Weights of a small mixture-of-experts language model, trained from scratch on English Wikipedia.
Experts: 6 picks a token, a sigmoid router.
Below are experts of layer 2 (counted from 0) of a mixture-of-experts language model. Rows are named router (the router's row for the expert), gate (a neuron's input weights, with its number), up (a neuron's input weights, with its number) and show model dimensions 0-127. Each number is 50 + 12 x the weight over its row's rms, rounded and kept within 0 to 99.
Before each expert's rows: a language model's description of what the expert responds to. This comes from a sample of Wikipedia text that the model never trained on.

# expert 59
It responds to: Opening consonant pieces of a word right after an article or conjunction, such as pr in prayer or prominent, d, n, w, v, qu.
router:67 63 45 40 52 46 63 46 52 39 41 66 59 45 46 57 44 53 40 40 56 51 66 51 40 61 68 50 37 60 56 62 62 66 68 68 52 59 50 36 44 67 45 51 44 45 53 49 43 37 50 52 42 51 66 51 47 33 36 44 68 74 39 61 56 53 40 61 27 53 47 67 44 36 60 59 61 57 61 61 31 40 39 37 47 42 81 68 46 43 34 45 60 44 59 48 50 36 28 46 69 05 36 16 59 39 54 54 51 42 64 79 44 55 50 59 54 53 58 52 53 65 37 38 60 44 63 54
gate0:33 34 24 44 57 27 52 52 62 43 44 49 54 46 67 71 33 52 56 39 62 63 58 43 62 71 59 39 31 51 33 52 59 33 35 45 39 65 57 38 36 59 42 46 39 60 46 63 48 55 51 57 51 60 51 37 69 39 47 66 44 47 21 52 58 40 65 41 50 41 50 71 58 34 50 36 57 51 80 46 44 53 30 60 42 65 44 23 39 61 41 65 51 69 53 68 50 27 48 58 73 69 38 43 50 35 47 59 45 46 52 60 57 68 32 44 62 38 50 62 47 67 50 65 53 60 41 55
up0:51 35 31 50 44 27 43 45 57 55 48 53 58 36 53 59 38 46 47 52 59 64 57 43 66 70 56 35 47 57 23 46 53 40 49 55 52 60 58 50 26 42 45 48 42 55 56 76 46 69 54 57 52 65 44 37 64 51 60 57 47 59 13 49 75 29 43 36 51 42 56 60 52 34 34 41 70 63 74 44 58 60 40 53 63 56 56 43 37 49 35 73 69 57 56 66 41 40 48 59 60 71 44 36 52 39 48 45 40 43 46 67 47 70 15 61 49 47 68 55 32 65 52 53 55 57 46 60
gate1:41 46 29 35 63 66 63 41 55 41 53 59 55 44 48 47 50 48 42 62 61 51 33 63 28 21 61 51 57 44 66 55 61 56 66 67 39 61 46 49 32 55 53 46 38 38 58 47 32 61 52 53 51 47 58 35 47 41 46 58 54 50 40 38 37 47 76 59 56 68 41 60 52 50 52 44 51 28 50 52 42 56 40 44 55 62 56 45 52 37 58 54 51 57 69 61 65 23 36 47 57 43 64 18 38 50 59 52 24 39 59 64 77 27 24 28 65 70 24 50 65 49 44 42 56 43 44 51
up1:39 40 27 41 65 65 74 43 61 46 63 51 55 37 51 46 54 42 45 60 55 45 37 53 30 38 60 54 66 41 56 64 60 68 64 57 43 66 52 48 35 68 47 47 43 41 67 44 20 66 59 56 39 40 46 35 43 52 51 56 58 47 37 45 47 42 66 57 40 52 49 53 43 61 58 45 48 09 49 57 46 54 45 41 49 54 60 42 52 35 60 61 55 51 64 62 59 28 38 63 49 51 53 09 36 52 65 51 42 36 65 56 72 33 33 24 56 61 22 46 57 60 47 50 61 47 41 41
gate2:66 74 45 56 66 61 54 54 64 39 55 45 45 42 28 52 39 42 53 44 47 56 52 51 61 53 81 53 30 61 24 54 42 49 49 59 49 44 44 59 79 38 49 43 60 54 51 48 32 33 58 53 73 59 85 41 25 58 49 48 41 58 48 43 49 58 33 61 56 51 61 56 53 47 56 41 23 46 47 51 17 46 53 41 47 47 80 44 62 57 46 26 61 41 43 40 57 53 52 42 56 61 54 30 56 41 48 39 62 52 46 65 47 52 47 64 24 35 52 66 66 60 41 52 70 52 63 41
up2:53 28 54 57 38 30 42 52 37 55 49 68 63 62 61 43 62 54 41 62 57 46 56 45 53 62 31 46 63 45 71 41 56 56 48 40 50 68 51 46 21 55 48 56 28 34 46 50 68 61 49 62 25 39 24 66 57 37 54 54 58 38 67 55 48 43 66 37 37 37 42 45 30 70 40 69 76 62 52 43 76 40 39 60 56 65 23 55 43 33 45 60 48 54 57 53 54 60 53 66 51 43 52 69 42 48 46 49 49 39 48 36 32 48 49 30 69 63 60 43 28 53 53 58 38 32 53 64
gate3:67 56 75 52 51 47 52 46 38 49 50 54 40 41 42 38 30 68 54 65 48 51 54 39 30 54 65 38 36 64 45 46 51 46 29 41 46 60 49 34 36 56 42 50 51 45 40 75 74 49 36 60 53 31 53 36 61 40 49 29 39 37 68 77 51 57 51 52 58 40 45 33 42 38 46 56 54 53 46 50 24 38 53 63 44 61 32 60 54 47 50 47 57 59 58 46 49 56 54 55 79 40 42 51 54 48 39 79 41 68 50 49 28 42 60 44 59 38 39 75 64 69 34 46 66 62 39 19
up3:71 45 38 30 55 39 39 44 56 40 49 25 60 51 54 67 34 35 51 43 26 62 60 30 48 55 53 80 60 41 47 39 50 46 56 50 61 75 49 42 51 24 56 31 40 54 32 50 50 41 57 42 55 54 39 20 60 66 39 41 36 66 38 55 44 57 40 57 64 56 30 46 73 48 60 44 30 37 73 47 43 35 46 35 54 47 59 58 40 49 37 55 42 66 32 39 37 59 55 48 65 35 29 59 56 55 46 48 53 42 49 42 50 34 52 48 58 45 57 63 73 38 64 57 72 56 60 53
gate4:54 74 52 40 47 41 42 45 28 49 34 57 40 63 51 60 28 52 41 53 46 29 71 64 68 58 70 54 40 45 51 59 59 50 34 31 58 76 49 55 64 52 53 30 55 41 64 63 46 59 59 27 57 53 31 60 46 53 44 34 60 36 51 46 39 60 42 41 74 63 58 30 53 63 46 70 50 68 55 53 51 63 50 56 38 34 24 65 59 37 42 42 38 67 73 60 58 50 34 62 67 59 39 44 45 51 46 51 47 42 82 54 48 52 25 53 41 34 51 39 48 41 37 49 63 52 37 52
up4:42 35 52 69 55 53 66 48 66 60 67 46 60 48 41 37 64 59 54 49 55 63 33 36 30 37 40 52 64 63 56 44 43 48 61 63 35 35 53 58 38 46 49 72 47 51 43 42 46 33 44 74 37 37 84 43 72 46 58 78 46 59 52 61 60 53 54 59 15 33 45 58 44 38 62 30 41 27 57 48 55 30 48 48 62 60 66 44 35 53 58 46 61 30 36 43 36 53 58 41 41 42 55 40 52 55 49 45 43 50 16 43 45 42 67 50 56 62 53 73 46 56 50 58 45 53 65 51
gate5:43 41 28 31 68 43 33 25 44 65 41 54 47 52 52 37 46 65 43 57 54 38 53 48 28 46 67 64 53 66 40 70 32 77 46 46 45 56 47 54 47 46 52 61 34 46 45 49 38 36 67 51 57 51 44 64 20 44 52 59 48 59 45 50 51 43 19 64 59 67 61 53 45 56 54 37 34 39 54 71 33 43 65 28 50 35 80 56 58 66 60 47 59 48 62 34 61 20 40 48 56 56 48 43 77 28 53 52 59 44 52 61 61 43 59 44 50 50 40 38 44 56 58 44 62 41 39 50
up5:53 35 45 33 56 41 31 35 58 67 49 59 34 55 58 33 53 60 37 51 48 26 69 51 36 47 55 56 52 62 34 61 60 62 66 42 47 68 66 47 50 47 39 68 30 29 54 52 33 42 68 49 45 41 47 57 29 51 47 49 47 45 38 51 55 70 30 76 74 57 67 46 49 46 58 32 38 38 62 60 62 46 61 24 38 50 58 58 55 42 44 60 67 40 62 32 59 14 43 52 28 59 38 47 42 53 51 53 51 43 42 59 53 44 56 44 49 47 44 40 25 58 59 31 63 42 49 71
gate6:45 44 62 40 48 67 57 41 58 47 46 39 55 37 43 57 62 50 40 57 54 59 31 42 56 46 45 18 62 55 42 47 35 44 47 54 44 47 15 46 39 53 58 56 45 51 38 29 25 58 44 55 37 28 54 49 48 45 55 54 44 60 42 43 79 49 23 39 57 49 73 50 40 54 70 55 69 41 29 65 47 56 44 39 70 63 64 59 38 66 77 45 56 51 63 48 73 60 43 56 34 56 59 40 53 55 56 41 74 53 54 44 44 70 17 47 49 68 51 48 39 60 57 57 44 40 50 64
up6:42 61 49 20 54 64 35 45 57 31 55 48 60 58 57 63 51 13 47 48 60 65 44 31 47 40 37 38 54 72 46 35 41 43 52 52 42 47 41 54 45 60 53 33 46 54 66 47 12 63 44 53 27 48 46 56 64 47 35 40 35 38 38 38 54 43 22 58 36 60 58 58 45 51 44 50 56 40 64 46 44 48 32 59 51 64 59 56 39 49 67 41 48 58 43 54 77 72 37 46 44 34 42 46 41 67 47 40 78 53 49 52 49 62 22 44 48 60 47 70 51 56 54 40 48 57 70 50
gate7:51 42 34 53 55 41 38 48 54 72 52 65 42 51 51 36 53 44 43 52 53 54 41 30 38 39 37 28 58 56 45 41 55 41 37 62 58 72 50 41 51 75 22 27 61 49 43 51 40 56 41 54 50 66 44 47 71 32 23 67 52 71 24 56 66 45 40 40 34 58 59 58 68 36 77 38 76 69 54 57 54 53 50 49 59 53 37 44 39 58 46 58 55 71 65 63 26 56 51 50 37 46 69 48 52 53 48 52 52 66 52 71 50 57 41 42 69 50 46 39 27 66 56 40 48 57 45 45
up7:57 67 57 71 45 68 35 35 55 37 36 40 50 45 69 54 38 33 47 35 35 40 44 52 36 42 45 42 36 58 45 50 48 51 40 75 54 55 59 31 45 58 61 52 49 38 29 44 58 33 54 69 55 40 61 32 57 59 54 54 43 23 41 47 45 51 39 43 49 62 62 53 49 50 53 55 58 47 41 53 42 53 65 27 38 34 50 29 53 43 45 28 46 56 55 51 63 42 59 41 51 14 23 44 36 50 59 40 30 73 43 44 55 34 38 47 59 32 67 57 64 41 56 70 39 19 59 56
gate8:66 50 46 29 32 68 66 37 22 60 46 36 49 37 38 48 63 43 36 27 25 69 65 38 50 63 29 26 60 48 43 73 67 63 47 60 52 61 35 58 51 42 53 55 45 42 40 61 35 41 48 62 58 58 48 50 51 66 45 48 46 61 39 42 67 48 18 47 47 61 53 41 54 53 44 57 54 46 45 39 51 58 47 34 55 52 57 63 43 66 46 58 54 66 64 73 42 63 55 35 67 53 39 59 75 25 46 52 52 21 42 60 59 33 59 47 55 51 48 60 56 52 67 38 61 49 64 45
up8:69 56 47 41 31 66 49 47 32 40 44 38 47 49 51 45 75 33 31 14 27 46 40 46 58 75 44 36 60 34 37 52 64 50 61 43 65 48 39 65 56 45 49 38 49 44 52 65 23 40 49 43 58 66 46 56 60 63 43 64 47 54 44 64 61 38 27 42 52 60 52 46 55 48 38 44 55 48 41 43 61 59 46 52 55 47 46 73 42 74 52 42 57 62 69 66 41 59 44 32 54 54 28 57 51 25 46 44 38 12 41 51 60 56 41 46 44 50 68 54 47 50 73 43 61 48 55 41
gate9:34 58 51 57 52 44 69 58 43 38 15 36 47 37 39 42 60 46 56 54 44 41 42 35 25 59 39 81 66 56 61 62 56 48 59 75 60 51 39 44 43 58 68 38 48 30 30 51 64 50 60 37 45 50 60 22 41 35 51 45 42 41 59 38 45 69 72 58 52 40 38 52 73 59 50 40 78 42 54 57 53 63 52 58 35 49 52 56 65 69 57 36 62 60 64 59 56 51 61 47 53 36 51 62 58 50 44 52 49 51 56 24 66 51 55 69 31 41 44 37 26 54 57 40 52 43 42 44
up9:45 42 66 50 62 29 60 49 47 18 19 44 46 60 32 37 48 31 57 50 28 46 34 41 39 39 59 80 42 39 60 64 40 42 47 44 53 39 34 61 39 64 47 70 44 60 46 67 33 51 54 36 43 46 45 52 62 72 49 49 56 50 60 67 69 38 45 41 57 41 46 40 59 41 52 56 49 29 71 52 41 64 50 38 43 47 49 69 64 37 57 54 60 62 62 47 45 55 67 45 53 22 59 35 51 73 65 51 40 41 55 32 53 39 52 44 28 61 55 54 41 74 62 45 59 56 39 56
gate10:51 47 45 27 79 36 44 40 40 65 48 42 46 45 47 38 33 57 31 29 31 46 37 71 55 40 54 54 56 61 44 67 48 56 46 53 69 52 51 42 49 59 58 30 44 61 49 43 56 31 61 47 44 42 46 49 54 47 54 43 35 53 52 26 50 61 55 38 72 44 51 64 60 28 59 38 61 46 52 58 43 59 54 34 51 39 52 72 56 55 39 69 67 67 40 36 55 33 55 36 53 62 45 66 56 29 67 74 32 48 46 70 52 36 37 49 35 32 50 24 45 42 58 38 47 51 55 82
up10:45 52 37 44 56 52 37 47 15 75 32 38 52 57 44 47 35 53 56 39 42 40 50 65 56 34 55 58 64 40 54 49 38 56 35 49 51 29 52 50 54 65 60 41 52 58 71 44 42 55 51 55 69 50 52 67 68 49 55 46 28 45 81 32 57 38 42 45 47 54 45 40 53 43 42 27 55 32 47 48 63 42 74 31 60 49 60 45 56 60 68 52 41 41 44 44 43 20 57 40 48 45 53 75 42 46 52 63 29 31 55 64 53 62 43 47 27 57 65 19 54 48 55 45 37 36 45 69
gate11:47 32 49 29 40 45 41 47 41 32 48 49 52 39 35 22 50 57 43 61 32 48 52 62 39 51 45 36 56 37 23 72 23 43 55 34 40 48 44 47 57 51 55 44 50 40 59 56 40 50 54 42 50 53 46 50 48 24 57 44 48 63 25 49 65 23 39 46 41 56 41 51 64 78 47 41 45 56 67 62 47 72 57 47 52 58 70 75 50 60 55 52 65 64 25 52 48 52 49 25 60 42 78 52 73 34 44 72 46 42 37 61 49 46 56 44 47 64 40 61 45 56 56 37 56 66 59 49
up11:46 52 51 55 45 52 64 46 51 54 52 63 47 59 68 74 60 50 56 56 57 60 51 42 45 70 40 76 44 54 77 71 67 52 42 69 51 57 57 56 56 43 40 50 48 47 50 55 47 64 69 55 62 59 75 45 64 81 53 58 45 35 37 41 60 67 65 52 59 44 52 43 47 35 32 71 56 60 42 66 58 45 44 50 56 48 22 16 49 31 64 64 53 61 63 60 41 39 40 48 38 60 52 72 20 38 69 43 61 42 48 56 69 44 63 72 50 39 53 54 57 33 49 51 43 48 47 43
gate12:61 49 54 46 43 51 61 60 47 36 29 47 35 54 34 32 50 61 36 50 60 59 62 61 57 40 43 35 58 55 57 45 49 36 23 49 29 52 25 35 34 42 33 59 57 59 37 48 60 27 35 55 40 50 41 62 60 58 61 42 38 40 71 44 74 36 48 62 53 60 54 52 54 50 57 40 57 39 84 49 53 55 55 66 52 43 34 53 35 50 60 65 32 65 52 31 60 51 46 42 76 60 62 41 49 73 34 72 26 54 46 62 38 48 34 41 45 53 55 62 37 57 64 60 53 41 68 36
up12:53 44 55 53 50 33 59 65 39 67 50 90 43 62 55 46 50 39 41 48 49 28 68 60 58 51 40 55 52 58 68 50 66 55 37 44 48 68 56 53 36 33 52 59 53 44 35 69 76 25 50 54 44 71 51 49 35 75 62 59 54 49 57 45 69 59 52 50 52 76 36 28 51 42 42 54 39 40 73 45 57 53 39 47 44 39 31 78 70 41 51 58 35 74 66 57 49 61 38 55 51 68 47 43 37 46 50 62 39 49 39 52 47 42 62 54 39 59 64 55 72 40 52 60 41 44 53 37
gate13:57 53 38 42 59 58 35 58 55 56 53 56 39 68 59 42 45 27 33 46 35 39 74 64 62 52 51 45 39 50 45 53 12 46 76 60 41 70 53 52 44 60 45 46 56 73 36 55 49 48 44 69 50 61 28 46 46 37 53 48 61 53 41 33 60 51 40 65 52 54 46 57 45 43 72 45 56 62 56 26 56 65 61 31 48 32 31 55 49 62 69 29 44 45 28 66 58 25 50 43 44 29 47 53 54 38 57 41 30 37 57 62 44 45 32 46 60 53 63 42 72 53 63 40 62 53 51 67
up13:43 37 72 52 40 37 52 26 35 74 60 45 59 38 39 48 70 44 42 45 47 52 36 54 43 28 53 68 56 45 67 54 71 48 20 43 45 40 53 46 45 49 83 47 43 37 77 47 40 51 44 52 64 40 79 46 42 66 60 38 42 48 44 49 27 48 51 43 48 38 63 45 25 50 39 56 43 49 55 71 65 34 32 68 57 51 54 50 50 47 44 71 50 73 55 37 36 57 42 48 40 51 69 63 65 46 52 48 49 62 40 53 51 63 60 56 32 44 44 59 60 45 43 67 34 48 57 33
gate14:61 70 54 60 57 52 34 52 44 38 42 64 50 35 83 41 43 53 46 24 50 38 51 60 44 69 53 67 72 59 50 52 66 52 32 39 57 65 76 57 65 44 53 53 46 60 69 40 34 44 54 49 41 38 45 52 36 43 41 38 45 66 62 68 39 62 22 57 61 43 57 56 63 59 32 59 41 44 62 52 26 44 53 40 50 34 55 55 53 48 47 71 54 59 63 45 69 52 31 43 58 27 41 47 63 54 36 71 44 41 56 69 44 45 30 39 57 54 68 49 31 45 58 52 39 41 61 70
up14:52 47 65 41 57 56 17 52 60 44 45 49 48 45 66 35 47 68 32 44 37 42 21 57 48 45 35 54 70 31 47 42 44 65 23 47 66 55 61 55 61 44 49 37 26 48 53 47 41 55 71 17 53 60 41 53 32 48 52 33 56 50 48 49 45 46 35 48 59 61 59 57 76 51 37 61 65 53 65 58 47 53 64 27 53 22 38 47 57 53 48 67 55 70 64 39 64 47 37 46 52 51 54 47 53 53 30 49 51 47 80 48 47 36 53 42 44 63 50 52 42 56 38 56 37 36 37 73
gate15:54 36 52 58 50 49 39 42 58 40 47 52 51 55 65 29 54 48 52 51 49 50 47 59 28 63 48 59 40 27 24 78 54 47 34 53 50 54 32 48 46 68 51 38 59 25 34 58 45 48 48 61 46 49 80 16 64 55 59 60 42 52 62 55 67 58 35 52 63 38 44 26 64 50 59 58 50 31 61 47 47 43 82 41 39 48 58 47 58 41 71 44 75 78 52 56 40 54 56 48 44 35 51 71 53 50 64 75 51 50 50 50 61 49 66 56 48 57 65 53 33 49 39 34 47 44 45 31
up15:18 56 54 49 48 51 69 43 46 34 16 44 59 35 40 47 51 54 41 49 49 35 34 50 34 68 42 77 39 59 44 36 45 75 52 53 55 33 74 43 54 52 50 61 42 45 57 56 81 33 78 34 46 31 62 61 53 48 47 40 57 60 36 61 29 38 47 59 60 50 48 63 38 52 42 67 45 48 67 47 53 56 30 53 71 43 58 37 40 53 41 58 55 55 56 47 40 65 45 34 52 55 52 37 61 57 59 46 37 52 50 48 47 50 80 63 40 46 61 74 45 62 56 59 38 53 31 58
gate16:65 75 54 32 43 59 60 48 62 53 41 42 66 46 56 48 64 48 59 35 62 45 50 53 42 68 51 69 63 47 47 21 71 39 60 67 48 61 58 77 49 46 42 44 53 48 36 33 50 61 53 46 64 69 46 36 44 49 41 66 58 18 47 38 41 64 57 61 49 40 51 72 44 59 44 51 47 70 18 67 52 48 73 47 46 39 57 60 66 53 51 40 56 43 64 53 71 17 46 64 42 59 61 51 39 45 75 52 57 51 38 50 43 58 62 52 57 51 54 57 53 49 52 46 71 25 60 53
up16:49 65 55 64 36 63 56 44 44 58 37 55 68 31 47 39 41 51 50 43 28 37 49 41 47 61 46 53 48 28 55 68 58 44 61 63 50 54 50 41 49 56 65 45 51 46 44 42 52 61 48 31 54 63 52 53 83 51 27 46 53 48 58 35 44 74 71 52 80 34 41 28 44 52 18 43 56 42 35 40 70 35 16 45 41 44 60 40 54 52 64 50 26 49 43 52 68 43 37 57 51 51 63 63 50 41 49 43 24 66 44 26 59 31 55 60 42 54 52 61 59 49 58 53 41 46 42 65
gate17:38 71 68 41 62 33 61 51 53 35 34 53 45 54 69 38 39 47 66 40 48 36 68 57 52 53 50 43 55 22 64 77 70 54 67 54 46 28 42 51 49 72 61 35 59 45 42 47 57 65 67 48 54 48 57 59 54 38 27 49 46 54 39 38 66 35 67 42 51 47 51 60 39 50 51 40 49 58 50 35 47 74 54 51 33 47 60 25 57 44 89 54 55 44 48 54 58 42 44 62 41 41 54 37 22 45 39 59 49 62 53 68 52 68 48 79 54 61 45 70 56 41 48 60 41 42 46 51
up17:66 38 42 64 55 59 55 46 51 59 58 51 59 63 39 33 65 41 40 58 56 62 39 36 51 53 37 30 33 93 41 31 29 45 48 51 41 62 56 38 29 32 38 61 52 43 51 58 53 32 28 53 25 60 49 35 34 57 84 53 46 51 62 65 38 46 37 45 43 53 52 32 65 47 39 49 56 49 54 68 60 35 46 58 66 62 28 66 37 46 46 36 55 60 50 50 56 42 62 53 62 41 55 43 74 69 46 54 47 44 29 33 60 48 53 34 47 43 55 36 52 47 39 41 59 52 61 39
gate18:57 59 34 48 66 46 42 41 49 41 49 50 77 44 66 38 47 47 51 18 39 63 55 53 51 55 65 66 41 47 36 53 34 77 34 57 44 44 50 58 53 43 57 43 54 45 50 40 61 35 54 55 48 60 62 52 27 47 41 56 75 55 29 72 37 52 63 52 41 45 53 52 44 36 43 61 43 51 60 71 39 57 71 62 32 16 62 44 36 45 49 53 56 39 54 48 52 66 48 47 64 32 27 41 58 37 66 50 60 41 54 70 62 44 60 51 59 53 58 35 67 76 55 32 76 62 64 45
up18:49 30 57 58 36 49 64 56 52 71 49 49 15 49 44 48 50 52 45 65 60 31 47 53 49 49 42 28 51 44 60 40 63 22 69 38 53 56 48 41 58 49 44 59 48 50 47 57 45 58 56 49 48 32 43 46 47 42 46 51 22 41 68 36 56 50 34 57 66 43 52 50 59 68 58 53 53 57 36 29 57 47 40 45 62 91 40 67 62 66 53 57 43 60 54 46 54 29 63 72 19 63 63 50 39 48 47 62 41 58 51 30 48 57 41 61 46 47 41 63 39 20 43 59 33 35 42 46
gate19:62 56 37 42 53 54 68 32 64 30 44 30 49 59 53 44 61 70 33 50 55 62 46 44 35 53 65 48 65 79 42 78 52 52 55 58 65 35 37 34 66 49 43 73 39 43 35 53 58 51 60 50 61 37 48 59 56 48 59 36 48 59 56 52 46 73 44 63 65 57 61 50 45 49 44 58 51 39 62 53 33 49 57 63 31 48 44 33 51 55 30 48 67 47 34 21 30 46 51 45 51 36 40 20 63 54 58 41 43 64 72 47 56 48 34 49 61 57 49 62 48 61 70 39 55 54 74 31
up19:54 50 33 22 63 69 52 42 58 39 44 31 45 61 51 51 51 58 35 42 65 72 36 47 40 43 51 47 41 57 39 45 52 38 58 41 55 26 34 47 37 31 48 51 39 49 30 61 14 50 54 43 67 39 39 64 44 48 54 26 26 35 55 57 45 48 42 58 69 52 60 54 60 46 40 49 46 33 55 34 47 77 59 46 48 48 40 50 71 48 59 42 46 37 42 38 37 31 59 34 58 32 39 31 61 75 43 30 35 49 33 33 62 54 53 66 64 58 53 63 38 59 55 48 55 51 63 46
gate20:21 49 28 35 25 61 41 61 38 44 38 47 50 45 47 28 61 52 45 49 32 46 60 57 49 69 43 51 60 55 52 68 51 42 53 58 48 50 40 80 51 55 66 46 69 44 47 35 24 51 57 52 54 45 40 48 50 48 45 57 50 78 42 50 60 48 41 45 35 75 43 64 77 57 51 51 34 53 46 44 56 52 46 38 34 48 50 68 49 66 67 39 48 46 39 62 41 53 55 14 45 32 54 28 40 38 38 63 48 48 72 72 52 49 57 47 44 61 54 61 50 36 63 26 63 38 46 53
up20:47 61 44 63 37 29 55 68 58 40 47 76 47 44 68 40 37 47 86 71 49 49 71 53 31 44 56 55 57 37 65 49 64 54 63 58 25 36 56 56 50 28 69 46 38 42 62 69 53 66 35 49 44 39 35 54 55 47 54 51 73 53 79 44 48 53 71 67 49 42 44 39 33 74 39 38 53 44 56 50 55 50 51 41 48 54 50 24 63 28 62 60 59 44 55 65 57 63 55 52 63 38 43 58 57 65 50 55 53 50 49 50 43 49 45 56 70 68 54 54 49 66 61 54 36 53 61 31
gate21:44 25 47 34 29 47 52 44 36 36 52 57 44 37 36 40 65 68 27 59 52 36 40 57 40 65 52 44 57 36 66 40 45 41 53 35 45 42 37 69 36 78 70 55 39 50 39 71 59 46 48 62 60 54 65 52 39 37 61 29 37 56 43 59 28 13 33 53 63 29 45 49 62 52 54 55 72 57 45 46 53 53 48 47 63 44 54 43 59 54 53 48 69 48 49 44 61 49 58 52 42 39 65 38 53 47 42 44 68 70 62 28 39 28 63 47 51 62 43 55 59 51 54 19 50 41 41 43
up21:50 38 44 50 23 46 55 53 29 45 56 69 32 35 29 71 53 78 50 57 40 51 34 43 40 42 56 44 35 50 73 35 45 58 51 57 38 59 53 56 50 62 50 63 41 58 46 45 55 36 31 40 49 51 26 45 43 38 61 76 69 71 42 74 48 35 41 55 40 52 31 41 42 32 59 46 52 52 44 47 46 48 49 30 63 42 58 62 69 46 47 54 64 42 47 39 53 57 62 45 59 32 78 34 74 25 28 46 47 60 48 37 49 56 56 55 58 54 43 36 46 51 52 40 48 57 48 24
gate22:51 68 60 54 44 43 58 55 56 45 13 60 59 72 65 50 65 78 31 39 54 38 50 47 56 50 53 37 84 50 59 63 64 33 40 63 51 29 63 49 50 51 64 54 58 62 41 42 51 44 59 34 38 50 38 50 80 42 54 31 37 63 49 43 59 64 44 60 61 43 43 51 61 38 43 51 65 41 44 58 55 54 38 28 61 62 55 44 43 39 48 37 27 43 59 39 15 41 42 44 56 57 57 38 46 59 52 66 71 59 50 22 44 40 40 34 51 54 48 52 52 41 45 34 53 52 53 55
up22:35 38 39 57 62 52 48 38 49 61 70 51 37 40 37 68 40 28 55 49 41 51 54 63 45 41 61 56 32 60 46 44 44 54 44 55 38 75 37 62 29 53 37 66 44 55 61 52 56 62 46 47 65 54 73 50 27 49 61 72 64 45 49 61 39 29 65 56 65 55 56 38 21 67 50 59 36 61 70 47 66 28 57 65 41 32 53 49 35 61 58 49 67 64 42 73 76 48 62 50 46 52 46 42 54 52 46 47 36 41 30 80 52 44 62 65 40 47 50 47 41 55 53 76 54 48 48 58
gate23:54 45 46 48 41 48 37 38 52 35 39 51 52 37 34 55 38 56 34 20 50 48 62 68 31 25 61 59 61 27 67 64 56 59 24 52 54 43 21 41 50 39 42 52 65 35 69 35 57 58 34 40 48 20 45 48 71 41 43 34 43 60 51 37 55 42 45 51 40 52 35 53 43 54 42 52 46 51 57 51 56 66 59 47 49 37 48 49 49 63 45 53 38 59 61 61 51 57 51 41 39 51 46 19 61 43 63 45 25 65 71 68 39 62 40 67 26 61 48 59 53 35 50 40 31 42 37 50
up23:46 66 54 58 42 62 33 53 71 50 60 37 42 45 59 57 44 42 62 40 46 13 51 40 36 41 45 65 44 42 62 65 43 39 51 49 49 56 27 55 39 51 57 30 61 45 73 55 39 28 67 45 49 46 37 56 59 53 45 49 55 35 49 51 71 28 56 48 48 56 72 54 30 52 60 54 56 37 45 48 52 46 46 70 12 58 36 52 64 58 69 53 40 60 30 61 54 48 47 55 31 63 30 58 36 53 64 50 51 42 50 56 72 40 52 74 33 74 55 62 55 35 51 43 44 57 52 65
gate24:53 47 38 42 47 53 37 49 47 54 33 72 61 33 76 43 46 61 56 55 31 53 50 55 39 62 51 44 43 55 49 28 60 47 47 63 61 61 57 47 40 65 51 35 56 49 44 47 52 76 19 20 39 57 32 28 43 47 60 22 39 68 67 43 48 51 48 33 48 72 39 51 60 54 50 55 47 37 42 43 60 57 45 64 50 41 80 40 58 42 50 50 27 48 70 64 42 44 51 41 45 53 47 55 62 48 53 33 35 47 56 64 70 59 55 57 68 49 61 47 60 42 54 51 46 32 27 84
up24:63 49 56 34 59 70 80 37 64 48 58 53 64 35 52 84 56 41 36 65 74 50 43 43 59 42 49 52 55 43 42 47 41 42 43 65 49 47 69 46 35 53 36 41 53 56 54 16 51 21 41 50 48 48 63 45 56 39 58 80 61 56 42 52 64 47 55 64 42 41 58 48 59 51 54 50 69 45 64 56 36 64 47 33 60 38 42 44 61 30 58 55 62 40 65 38 42 48 29 58 47 44 50 44 40 53 61 54 58 59 25 68 39 44 48 44 79 42 29 43 35 50 46 63 67 51 54 58
gate25:52 45 25 49 48 56 44 69 48 46 44 73 42 45 38 46 30 41 50 42 39 55 30 61 50 63 49 49 43 60 42 66 70 48 51 44 67 68 35 70 61 56 41 51 85 34 52 49 53 55 60 43 64 51 63 44 49 62 49 53 56 51 67 53 64 51 49 39 41 40 52 61 69 73 50 41 56 45 56 62 49 49 55 46 65 46 61 56 51 64 67 39 52 57 60 59 84 48 36 61 45 73 18 54 41 67 47 34 54 48 27 57 43 54 63 52 55 57 52 59 84 44 47 55 42 48 80 57
up25:61 60 50 42 47 51 51 28 59 45 61 55 45 41 64 42 64 80 58 40 57 30 77 40 50 51 43 31 69 37 49 40 48 42 33 61 62 45 71 50 51 50 61 37 42 55 39 45 59 38 32 61 44 49 49 46 40 46 47 52 54 58 25 34 34 70 44 48 63 56 63 47 52 50 53 52 66 59 38 26 51 44 59 82 65 63 51 33 61 62 33 56 68 62 56 56 31 37 68 50 53 39 80 34 71 40 59 69 59 50 73 49 47 33 39 51 47 45 57 50 39 53 50 49 56 37 33 46
gate26:62 54 41 39 68 49 52 33 63 43 45 70 62 50 51 48 56 36 43 65 27 45 62 56 51 52 41 58 25 60 72 42 46 52 37 69 48 50 54 45 61 43 42 68 53 63 30 67 38 37 62 43 54 35 44 74 48 55 36 59 69 67 62 32 54 49 40 73 61 41 45 51 36 52 25 56 44 45 53 34 67 52 47 50 65 51 44 54 56 54 64 55 79 26 45 74 71 58 57 47 50 43 60 64 58 27 53 50 60 70 39 64 44 40 56 33 62 32 65 52 53 44 42 67 43 49 63 41
up26:36 31 59 56 56 52 25 38 53 40 54 69 42 45 45 69 47 35 36 48 50 57 36 60 55 55 65 60 34 53 62 57 19 39 46 39 46 69 57 30 48 48 41 71 44 46 37 44 44 60 23 35 35 34 21 73 61 38 46 58 31 40 59 51 62 42 57 52 45 44 52 60 54 62 50 43 36 41 41 40 58 59 34 47 36 47 66 60 61 60 52 34 28 41 49 33 44 37 44 61 23 66 50 32 57 59 59 62 30 54 41 36 60 58 47 51 64 46 60 37 39 58 54 66 38 42 61 55